{"n_layer": 11, "d_model": 96, "n_experts": 48, "experts_per_token": 3, "d_expert": 64, "d_shared_expert": 0, "activation": "swiglu", "moe_layers": [0, 1, 2, 3, 4, 5, 6, 7, 8, 9, 10], "router_score": "softmax", "normalize_top_k": false, "routed_scale": 4.0, "balance_loss": 0.000583, "balance_bias": true, "router_z_loss": 0.001, "router_bias": true, "init_std_router": 0.0128, "lr_router": 0.00246, "vocab_size": 16384, "norm": "rmsnorm", "norm_eps": 1e-06, "tie_embeddings": false, "optimizer": "soap_variant", "lr": 0.00681, "beta1": 0.95, "beta2": 0.95, "batch_tokens": 65536, "seq_len": 512, "train_tokens": 465600000, "steps": 7105, "dataset": "wikipedia_en"}
Below are experts of layer 8 (counted from 0) of a mixture-of-experts language model. Rows are named down (a neuron's output weights, with its number) and show model dimensions 0-95. Each number is 50 + 15 x the weight over its row's rms, rounded and kept within 0 to 99.
Before each expert's rows: a language model's description of what the expert responds to. This comes from a sample of Wikipedia text that the model never trained on.

# expert 32
Labels and values in infobox and identifier lists, such as Coordinates:, IUPAC name, Losses, Water, Died: April, plus numbers in stat rows.
down1:29 63 17 73 42 50 41 40 45 76 45 66 58 54 40 54 47 47 57 65 46 26 70 50 50 51 57 27 43 43 59 52 57 62 40 46 73 66 25 33 48 50 53 54 56 85 31 31 53 26 56 46 58 64 37 22 62 59 54 63 65 59 57 44 99 69 40 64 45 50 51 41 47 57 36 40 40 49 63 81 66 24 51 27 46 59 42 49 64 49 72 51 26 27 68 63
down2:43 58 35 51 42 67 50 59 76 46 27 60 36 52 38 68 45 65 48 70 52 46 42 37 52 68 94 58 36 31 33 23 40 29 38 48 54 51 56 35 01 41 57 58 57 48 50 32 62 32 79 35 50 38 43 52 63 63 39 55 53 39 84 44 75 58 51 62 42 68 63 52 38 49 48 60 51 34 69 45 35 71 38 67 65 27 72 71 32 58 56 56 41 47 57 23
down3:62 55 54 34 56 57 28 44 24 27 36 42 53 46 61 23 45 34 58 53 55 24 48 25 71 41 33 70 39 38 56 58 50 52 17 24 63 39 50 20 54 59 13 57 55 32 34 43 39 27 65 51 44 23 44 33 57 52 44 60 61 90 58 65 56 51 53 40 51 24 54 50 50 57 18 51 70 52 69 68 54 51 51 54 43 51 45 40 58 92 44 56 71 55 44 50
down4:16 46 49 51 60 58 50 75 57 33 29 45 50 31 73 86 29 48 66 46 52 57 56 45 53 54 62 73 24 61 18 43 62 36 25 12 60 24 45 55 61 58 45 13 49 63 54 32 41 55 53 65 53 42 56 61 47 59 46 38 54 50 58 33 59 28 72 43 47 37 69 35 72 63 50 71 64 44 52 27 51 48 73 14 43 49 59 42 43 53 36 45 32 45 32 57

# expert 36
Dashes, pipes and line breaks opening list items, table rows or sections, such as - Elevation, | at a row start, and blank lines before headings.
down3:63 56 50 44 31 61 27 85 40 28 76 45 78 51 41 56 31 60 80 63 67 36 50 58 81 48 50 39 62 64 78 69 44 70 68 50 65 26 35 56 28 63 68 40 73 21 39 47 81 61 72 50 40 75 49 58 65 48 48 62 47 52 70 42 44 45 30 48 56 35 55 36 53 69 44 55 40 46 39 40 56 68 34 47 39 42 55 54 42 38 26 60 39 67 30 70
down4:53 41 60 40 58 58 29 57 67 63 51 64 43 45 27 44 59 45 45 67 29 41 40 67 76 85 67 40 48 29 50 29 51 51 57 37 64 66 66 23 72 74 39 35 40 81 48 48 69 63 59 69 71 62 73 51 60 70 58 72 57 51 53 43 45 37 43 38 42 42 76 45 44 52 45 28 45 85 70 27 59 50 52 59 28 76 44 23 67 40 45 45 47 17 50 50
down5:33 57 79 38 19 25 43 40 39 34 26 69 51 66 24 65 49 67 53 55 39 64 54 53 43 55 47 60 74 49 56 54 54 56 47 45 70 52 51 37 26 66 27 39 40 53 83 44 50 43 71 37 50 73 20 35 66 66 49 49 21 26 31 34 49 28 48 53 53 39 77 36 73 51 51 53 47 51 72 67 61 26 41 53 61 54 57 47 59 55 54 19 42 48 72 78
down6:44 67 48 14 50 67 32 68 33 55 56 83 39 31 59 60 50 32 48 35 29 71 51 34 72 42 48 61 56 57 60 39 39 46 21 49 76 55 68 46 34 59 48 51 64 40 61 59 46 62 65 23 53 47 61 55 56 64 63 32 58 42 69 66 87 40 38 78 34 58 38 47 55 55 41 61 50 50 40 23 60 45 51 38 63 20 21 91 68 63 50 55 64 58 41 46

# expert 22
Tokens opening a phrase after verbs or conjunctions, mostly a and an, plus opening quotes or parentheses with a first letter, like (th, "h.
down3:70 44 68 56 43 58 63 45 65 51 43 67 72 36 57 60 77 80 66 19 45 53 59 48 36 59 62 60 54 59 80 51 61 35 54 48 56 66 52 54 37 43 60 39 75 49 56 45 68 42 73 36 25 44 44 35 44 54 76 43 42 29 82 53 38 17 40 36 34 79 59 41 55 29 11 59 70 48 73 62 40 17 34 55 51 43 34 39 62 56 66 49 46 38 45 37
down4:58 43 51 59 64 23 61 33 56 37 41 48 63 43 50 62 38 31 39 45 64 63 50 55 38 48 31 33 33 41 60 27 52 50 49 42 74 58 23 59 52 44 24 76 51 39 46 46 48 67 63 74 64 84 44 24 72 48 44 28 17 51 56 40 50 53 47 38 25 92 50 28 48 52 56 62 45 71 43 72 49 44 39 29 35 52 37 52 82 59 30 40 34 37 65 76
down5:53 68 41 55 58 55 18 51 22 28 46 20 36 22 41 61 54 65 52 58 38 62 39 47 41 65 45 81 43 52 35 76 59 32 45 50 49 51 30 37 71 39 52 39 66 54 41 83 77 43 71 71 47 38 66 62 62 53 42 58 23 68 45 63 61 16 62 59 39 39 50 54 32 45 65 65 44 49 81 40 37 61 49 29 66 63 67 50 69 55 36 59 40 64 71 37
down6:25 51 31 66 46 31 27 80 71 66 53 72 36 64 53 39 53 44 47 52 37 40 50 70 46 15 67 73 51 76 36 69 42 68 38 19 66 51 33 48 12 43 47 48 61 54 70 70 42 48 56 40 27 75 57 69 71 56 67 44 62 42 64 52 45 21 35 63 51 66 62 49 56 57 69 61 30 66 49 62 53 30 33 40 50 56 65 60 47 37 68 39 69 61 50 59

# expert 15
Word-ending suffix pieces such as ation, ment, ization, ible, ator, on technical and scientific words, usually before of or and.
down1:81 67 41 47 59 79 38 64 27 44 36 50 48 49 55 38 54 42 59 30 65 47 34 40 50 32 48 49 42 57 66 53 45 41 63 54 56 46 80 28 54 62 47 61 72 44 86 30 16 31 46 74 47 48 54 47 68 17 43 46 29 39 60 70 40 28 49 76 63 39 59 61 75 18 47 53 74 60 43 41 42 56 55 63 39 34 44 51 34 36 60 58 62 42 13 35
down2:81 55 65 53 71 49 52 49 43 56 48 77 48 32 41 52 54 49 59 60 56 58 71 61 55 11 63 50 29 40 33 71 40 50 71 81 43 52 53 27 34 35 45 54 22 38 63 59 14 49 55 49 62 56 48 42 49 55 51 41 47 60 49 41 39 42 80 49 63 46 37 66 57 36 44 98 18 71 59 16 39 48 46 19 65 39 47 57 56 31 61 50 56 49 40 45
down3:59 62 39 38 53 74 52 63 79 53 26 35 32 46 26 40 27 49 44 45 41 56 63 19 52 58 27 20 53 46 45 44 41 43 58 34 70 67 57 32 39 50 42 50 44 40 43 43 32 26 45 48 74 60 41 33 40 38 83 57 58 23 52 49 41 62 59 63 45 43 33 54 61 39 26 59 82 42 54 56 80 48 53 65 26 50 82 19 75 45 39 71 64 43 46 56
down4:53 47 66 41 44 26 58 70 45 60 32 46 20 43 32 72 41 46 54 52 58 51 54 26 30 47 30 86 43 10 66 55 39 56 51 60 40 59 49 35 47 41 43 28 31 31 56 48 50 33 71 30 31 72 51 60 62 47 53 51 35 44 42 38 46 57 53 71 47 32 70 45 30 49 36 44 60 67 53 33 50 75 53 43 67 01 75 57 59 77 43 60 47 52 46 77

# expert 31
Pipes and colons just before a person or team name in squad and results tables, often after country codes like GER, IRQ.
down0:70 64 51 50 63 17 73 48 33 50 76 59 28 42 40 69 53 64 38 65 43 49 36 42 51 78 61 93 34 51 62 32 31 41 56 34 49 28 60 47 28 13 43 22 57 46 74 38 55 49 58 64 43 42 52 35 50 57 41 62 10 51 50 53 64 52 42 40 41 70 55 41 56 59 26 50 62 66 57 29 30 59 50 48 37 31 47 58 47 80 64 30 37 43 42 64
down1:33 57 64 56 57 70 50 33 43 19 52 57 50 76 52 23 52 33 56 61 31 40 41 46 52 56 68 55 48 61 34 60 42 66 53 44 58 44 34 47 99 78 49 59 23 41 51 65 24 65 72 35 47 60 93 35 52 65 46 58 56 36 40 42 69 58 43 58 58 64 51 63 42 56 39 79 71 38 71 47 30 45 40 43 41 29 40 68 58 22 46 59 70 58 47 41
down2:68 48 61 38 58 35 27 57 31 49 42 60 61 51 14 50 61 37 67 49 40 53 59 54 52 46 41 47 65 41 46 60 27 66 68 30 60 53 63 33 13 42 49 71 46 44 46 32 55 32 50 76 54 47 42 50 38 46 71 52 41 37 64 30 93 42 53 33 43 61 37 26 47 31 24 42 49 25 44 41 78 46 31 26 47 67 40 56 38 42 68 11 53 72 40 40
down3:35 51 26 56 60 68 59 55 74 69 30 46 44 55 59 36 74 49 42 33 52 66 59 46 45 51 67 68 44 55 48 55 52 44 44 33 34 54 28 45 55 75 37 70 57 73 70 54 58 21 45 54 27 44 30 50 51 61 30 60 56 08 59 41 86 39 63 40 69 34 48 66 37 73 73 54 66 67 42 80 64 30 47 53 55 56 58 61 35 63 44 44 48 63 38 09

# expert 26
Closing brackets after numbers or units, often in table cells, such as 2), .7), mi), °W, plus some bare numbers in tables.
down1:57 35 41 44 62 62 20 37 36 40 66 56 52 56 47 58 56 68 37 40 36 40 57 60 32 48 37 58 63 20 49 82 46 44 54 30 40 42 36 34 38 63 24 16 44 37 42 52 30 54 56 67 31 32 48 74 47 57 66 37 78 36 55 66 38 73 21 47 57 63 36 44 52 52 25 24 56 36 48 34 41 35 50 20 30 43 25 23 51 54 38 53 45 40 80 39
down2:69 77 52 37 43 68 59 67 57 54 49 54 13 68 42 51 54 39 50 34 54 42 63 49 54 55 29 49 26 22 37 69 48 83 67 53 38 47 54 64 37 67 60 64 59 67 36 61 40 37 37 63 31 44 63 13 71 31 34 43 19 37 53 44 35 24 68 29 62 36 16 35 36 39 62 40 52 48 47 56 36 52 65 43 54 30 56 75 48 47 72 62 54 39 35 63
down3:55 43 20 47 60 44 37 39 51 57 52 31 72 42 80 24 51 34 69 49 58 58 49 63 45 77 31 61 65 43 77 35 81 34 26 39 58 43 56 47 27 87 54 42 58 71 75 27 61 56 47 55 45 50 41 36 54 66 55 36 27 34 47 63 27 63 54 58 60 37 57 74 46 74 45 26 49 50 60 41 58 64 50 63 29 33 42 43 33 45 84 64 58 51 40 26
down4:50 27 38 26 39 30 63 23 69 68 67 47 58 61 64 37 68 74 54 56 46 88 51 35 36 82 51 64 56 59 34 30 62 72 34 38 49 40 38 59 76 43 60 44 36 66 47 63 45 36 32 63 40 59 63 60 35 43 58 56 74 45 46 62 86 55 40 59 80 39 53 53 56 62 70 69 37 56 31 57 38 69 57 37 68 77 45 66 47 59 47 46 40 82 44 40

# expert 17
Determiners, possessives and numbers before a noun, such as a, his, their, first, two, one son.
down3:54 17 51 53 58 46 23 41 20 43 49 72 43 46 38 34 59 64 63 70 44 47 38 38 75 51 64 62 72 57 64 29 58 54 59 20 46 52 70 37 37 55 64 39 45 86 46 36 51 39 49 41 44 57 63 41 59 45 29 16 27 61 61 50 97 51 58 43 43 47 66 61 30 58 45 38 30 60 72 44 42 42 30 67 41 26 58 43 58 41 64 69 47 52 58 82
down4:33 62 40 56 39 38 57 87 67 77 37 63 68 63 46 46 56 45 69 46 61 42 31 41 63 65 46 76 60 30 59 77 59 33 77 59 60 44 48 39 65 54 69 85 51 62 38 45 67 54 69 44 42 41 70 61 30 60 48 67 38 55 38 56 67 32 58 58 25 28 36 32 51 73 63 40 29 27 72 67 56 59 63 37 46 81 63 46 65 50 54 32 62 51 74 55
down5:33 25 54 31 38 82 34 32 35 37 65 57 76 43 41 33 41 56 47 51 64 55 33 47 52 74 37 38 52 44 60 31 37 51 35 57 12 52 39 65 44 75 52 37 59 53 62 16 34 53 48 40 54 23 52 26 42 36 77 59 16 75 70 48 50 61 30 44 61 59 44 89 40 26 30 52 51 46 64 47 39 54 57 52 38 56 52 65 54 70 60 44 74 39 49 49
down6:66 65 23 51 32 60 54 43 94 66 23 48 35 46 75 44 49 60 45 22 61 51 54 43 75 45 29 35 77 29 27 81 38 76 65 50 57 66 51 73 68 35 52 38 53 10 41 62 57 52 54 36 35 59 55 58 44 52 59 54 65 45 48 59 46 32 40 38 58 57 58 50 52 52 54 74 60 55 58 59 33 39 51 42 50 30 34 71 68 64 45 42 49 30 63 19

# expert 29
Byte pieces of Thai, Japanese, Chinese and Korean text, plus accented letters in Polish, Czech and romanized names.
down0:29 32 67 15 57 31 76 38 50 40 65 56 35 43 47 66 65 53 52 48 33 35 58 37 37 44 64 59 65 31 62 37 52 53 41 34 43 69 26 62 56 85 45 52 49 53 56 42 41 48 49 39 18 34 36 66 68 46 27 40 38 94 48 52 42 65 47 17 50 33 40 53 25 74 58 27 49 27 62 53 64 47 67 54 45 48 56 44 16 66 34 45 33 45 57 42
down1:72 53 59 59 50 52 28 30 25 53 55 22 26 66 37 64 49 45 59 54 56 43 54 30 08 63 46 56 34 64 63 43 63 27 59 70 69 84 80 62 07 61 46 55 41 36 33 41 65 37 48 58 46 52 53 21 25 63 52 51 58 42 33 43 69 69 41 40 39 65 55 44 78 66 58 47 44 61 37 57 59 52 38 56 36 48 46 57 55 53 65 31 46 36 78 40
down2:40 51 29 52 29 62 64 30 16 55 46 54 69 42 46 56 51 47 45 54 57 37 75 32 70 42 57 52 46 63 40 35 41 49 49 66 45 77 71 55 36 69 51 70 54 13 56 58 70 57 34 57 78 69 45 41 43 43 84 19 55 62 35 44 27 31 59 67 59 69 58 63 58 45 71 38 41 70 36 75 40 61 59 46 71 58 50 48 51 55 63 42 46 88 73 31
down3:73 40 66 61 51 25 37 30 46 64 56 47 53 60 50 34 32 62 74 43 43 54 63 42 65 72 29 51 17 50 48 34 56 62 48 64 35 55 44 44 56 77 66 73 40 64 33 50 52 39 54 26 60 53 64 42 42 39 57 67 58 57 53 34 52 74 32 49 23 72 50 23 44 42 39 47 33 41 27 43 59 69 77 56 17 30 61 22 58 27 68 72 39 53 31 73

# expert 5
Word pieces inside proper names right after a capital initial, in names of people, teams and places, such as Schne-id-er, K-ather-ine, Adir-ond-ack.
down4:34 58 53 51 47 62 77 51 29 29 76 53 43 59 60 80 58 56 34 34 38 60 51 26 64 70 34 95 84 62 48 59 35 62 32 36 50 47 64 65 45 61 43 05 49 63 36 55 52 55 56 48 72 33 59 35 38 42 39 42 42 58 70 54 45 37 77 64 42 37 57 63 43 53 66 56 71 52 63 47 45 72 36 40 45 40 48 47 71 31 66 29 44 76 53 67
down5:58 68 51 40 63 33 15 63 56 50 55 39 68 54 41 42 57 64 51 52 47 45 68 37 80 50 45 50 13 25 44 60 50 74 40 66 34 79 44 65 50 56 35 59 63 77 38 81 25 62 50 38 80 40 51 37 57 57 24 38 43 70 41 63 51 59 72 43 65 21 58 33 39 52 44 54 45 58 18 69 57 56 47 54 66 61 41 70 34 45 42 64 73 50 43 24
down6:31 71 46 38 60 48 79 54 41 57 78 56 60 45 57 57 51 36 17 64 63 59 41 51 58 61 86 54 50 38 49 29 64 73 32 33 60 18 32 58 52 43 33 60 44 78 71 50 68 52 63 45 57 51 48 60 69 41 29 66 31 77 66 58 68 45 65 32 51 72 46 71 36 51 75 50 41 64 51 10 40 44 51 42 44 39 34 50 29 54 51 75 40 48 72 50
down7:56 33 35 49 85 43 47 43 64 61 34 45 49 36 36 53 52 77 31 61 66 70 37 66 59 54 43 64 66 42 39 73 73 40 43 52 54 60 63 33 52 34 40 27 62 76 53 29 82 56 56 70 61 32 34 62 33 55 58 74 59 52 33 71 68 70 45 80 51 28 45 71 85 34 58 50 34 59 45 49 71 59 26 52 46 52 28 50 61 35 52 50 48 17 54 58

# expert 7
Pipe separators between numeric cells in sports and election tables, plus semicolons in results lists such as 0; A; Ret;.
down1:49 25 32 28 44 63 69 31 57 55 50 52 54 41 68 41 61 25 28 70 69 24 22 62 29 68 38 57 58 53 51 68 57 51 38 40 85 46 61 56 68 41 44 28 37 17 34 57 35 41 58 51 40 45 40 65 56 31 50 54 40 82 49 73 44 63 60 44 44 32 40 79 24 30 29 65 67 71 60 46 55 59 55 61 81 41 64 58 59 58 63 53 47 36 55 65
down2:33 57 43 39 60 78 31 54 83 60 65 79 50 43 50 60 60 50 25 50 40 53 78 60 59 68 70 46 43 37 30 61 68 53 63 23 42 56 52 40 57 78 32 69 29 78 84 64 50 14 41 62 55 55 33 45 52 44 58 38 62 51 65 55 63 68 60 42 46 23 43 68 56 53 46 42 61 59 42 52 44 61 78 64 53 59 66 56 26 60 83 69 54 50 46 61
down3:47 24 66 46 32 55 42 39 43 59 48 36 63 71 63 77 47 51 66 70 30 49 45 46 58 42 71 45 43 32 63 93 57 56 34 24 52 56 56 49 42 30 41 36 58 34 54 39 22 70 33 53 24 49 44 56 46 66 52 70 27 53 59 60 33 18 66 39 44 35 65 57 51 28 39 26 43 61 49 34 36 47 64 39 55 62 73 35 52 31 51 52 05 39 32 43
down4:34 99 67 50 42 64 38 55 56 62 50 51 65 57 47 52 63 58 46 41 65 46 77 51 51 55 25 45 71 28 59 64 38 57 60 65 55 46 63 33 99 64 42 30 61 42 48 31 51 55 54 77 34 65 38 52 36 44 81 19 45 50 44 44 36 60 52 54 52 39 38 38 58 37 32 40 32 55 62 38 57 67 63 57 35 67 45 52 70 33 66 56 22 68 32 32

# expert 20
Words after the giving place, time or order, such as north, opposite, early, same, first, in phrases like on the south side.
down3:45 32 53 51 40 70 52 41 31 45 50 68 34 32 33 53 46 24 47 43 59 31 37 51 41 60 27 64 48 49 54 53 41 69 55 56 47 61 63 51 24 42 58 31 37 44 35 30 43 42 45 79 56 37 63 32 27 56 64 30 14 56 46 47 72 46 46 71 41 23 39 24 44 35 36 80 51 75 66 09 33 83 50 49 67 52 58 46 41 24 40 41 36 50 50 67
down4:58 86 31 25 42 41 61 78 60 48 51 44 61 59 71 40 46 36 48 68 41 36 45 58 64 48 68 41 55 64 39 31 47 47 42 56 49 49 46 52 45 48 67 49 70 58 74 61 23 28 48 24 34 43 58 40 64 55 57 54 60 84 73 20 31 35 51 54 60 20 32 63 46 57 26 64 42 54 62 36 30 38 68 30 43 84 83 47 49 57 45 48 40 70 55 26
down5:38 38 63 26 76 51 68 46 30 63 52 81 36 44 42 52 31 58 40 57 50 65 67 47 44 44 77 38 67 56 32 33 46 41 56 50 39 27 56 50 53 55 69 30 34 49 41 46 46 94 53 30 40 63 53 51 76 66 34 40 19 42 38 40 25 53 60 63 66 68 55 57 58 31 54 55 56 62 31 35 52 44 46 72 69 44 28 54 75 23 33 53 19 75 59 52
down6:73 50 43 39 27 68 68 37 51 47 50 62 55 64 52 46 63 55 48 43 30 45 34 64 30 39 35 34 36 75 37 46 50 55 72 42 50 43 49 57 00 54 65 54 65 56 60 44 60 38 47 54 49 37 23 43 52 24 59 39 55 53 33 22 64 22 35 25 68 37 61 52 60 45 42 63 30 44 58 21 27 35 58 54 74 12 28 67 58 53 61 42 62 70 64 40

# expert 13
Nouns, participles and a/an in film and TV descriptions or infoboxes, such as film directed by, Preceded by, written, Best.
down3:74 70 49 33 68 49 79 15 56 66 74 76 66 62 35 29 45 57 69 66 35 55 68 49 49 45 72 72 46 50 49 67 67 44 44 54 71 46 61 76 41 52 26 23 56 35 33 41 43 23 53 39 60 59 36 38 56 33 63 63 38 68 30 53 80 37 51 46 68 65 59 44 34 48 60 47 53 45 48 44 26 60 61 23 52 65 72 48 46 49 61 68 23 53 29 53
down4:63 48 62 53 42 42 62 40 56 48 57 29 56 62 46 59 78 60 46 31 68 47 78 49 48 52 58 45 63 18 28 82 50 47 57 45 67 58 56 49 34 60 38 68 64 30 52 26 54 25 50 49 43 39 30 53 64 59 56 56 54 58 48 37 50 23 24 59 26 64 23 41 21 71 65 49 94 59 35 49 47 39 42 70 23 25 48 34 59 47 40 83 31 56 53 49
down5:41 65 57 17 54 47 39 36 61 43 61 67 64 62 50 61 65 44 62 42 25 54 49 66 71 82 24 56 48 67 52 37 68 41 59 52 39 42 51 46 69 23 48 35 34 45 46 36 67 38 46 62 71 41 57 61 54 67 44 58 27 49 41 47 57 93 54 52 57 37 64 56 58 59 50 47 61 64 58 31 48 50 39 22 49 00 33 81 44 50 74 34 61 63 63 53
down6:51 62 40 45 62 11 42 36 46 54 48 62 48 93 47 60 47 61 23 45 46 57 72 32 59 51 55 55 31 45 69 87 66 57 42 68 58 74 45 59 44 35 36 48 42 49 65 65 46 41 36 26 73 45 52 39 77 63 57 69 58 59 51 40 56 69 75 97 51 46 51 59 64 78 47 58 58 55 39 46 62 46 62 29 55 76 47 41 64 57 40 69 72 37 59 35

# expert 25
Pipes, semicolons and colons between numbers in stats tables, plus birth-age markers such as (age, (born, (aged, and coordinates.
down0:37 61 72 44 54 81 38 36 50 42 58 51 17 40 34 75 81 56 40 71 64 25 73 67 43 41 40 76 40 46 50 70 51 37 36 70 73 63 60 58 35 63 56 30 62 64 56 34 64 29 79 52 36 80 56 43 50 51 70 59 51 27 51 46 34 70 35 56 57 26 42 68 62 39 50 31 44 41 48 66 49 34 41 37 38 33 50 53 54 67 44 17 44 28 61 49
down1:46 48 51 39 46 45 63 46 73 36 38 67 61 48 81 44 72 60 54 38 41 60 53 50 69 51 66 51 63 58 18 29 44 60 29 55 66 50 50 45 36 48 57 40 48 30 29 51 55 77 67 61 32 38 22 62 48 54 04 74 66 46 65 57 32 49 64 31 99 42 72 50 51 69 54 59 47 43 40 38 66 65 42 37 74 36 37 51 53 60 37 54 32 22 55 36
down2:42 62 59 32 59 39 69 43 33 56 71 68 36 66 44 70 76 47 33 61 54 69 66 20 45 74 38 51 54 42 38 25 40 46 54 58 52 67 48 55 11 49 39 43 12 48 60 65 45 46 75 49 54 48 44 30 77 53 25 38 47 53 50 45 37 65 69 28 44 75 58 64 33 55 54 60 43 65 19 48 53 48 55 59 71 32 66 43 44 67 56 50 52 83 67 78
down3:73 48 56 43 56 45 79 45 54 53 56 59 44 70 49 54 80 39 52 89 60 37 73 68 26 53 42 57 29 86 40 35 26 72 60 60 25 74 52 40 40 38 45 67 70 67 37 66 21 63 35 41 38 35 73 46 48 47 37 76 56 39 69 45 53 67 46 55 33 53 41 37 22 68 64 58 63 73 39 63 50 50 54 65 56 70 38 52 33 67 44 34 49 52 59 63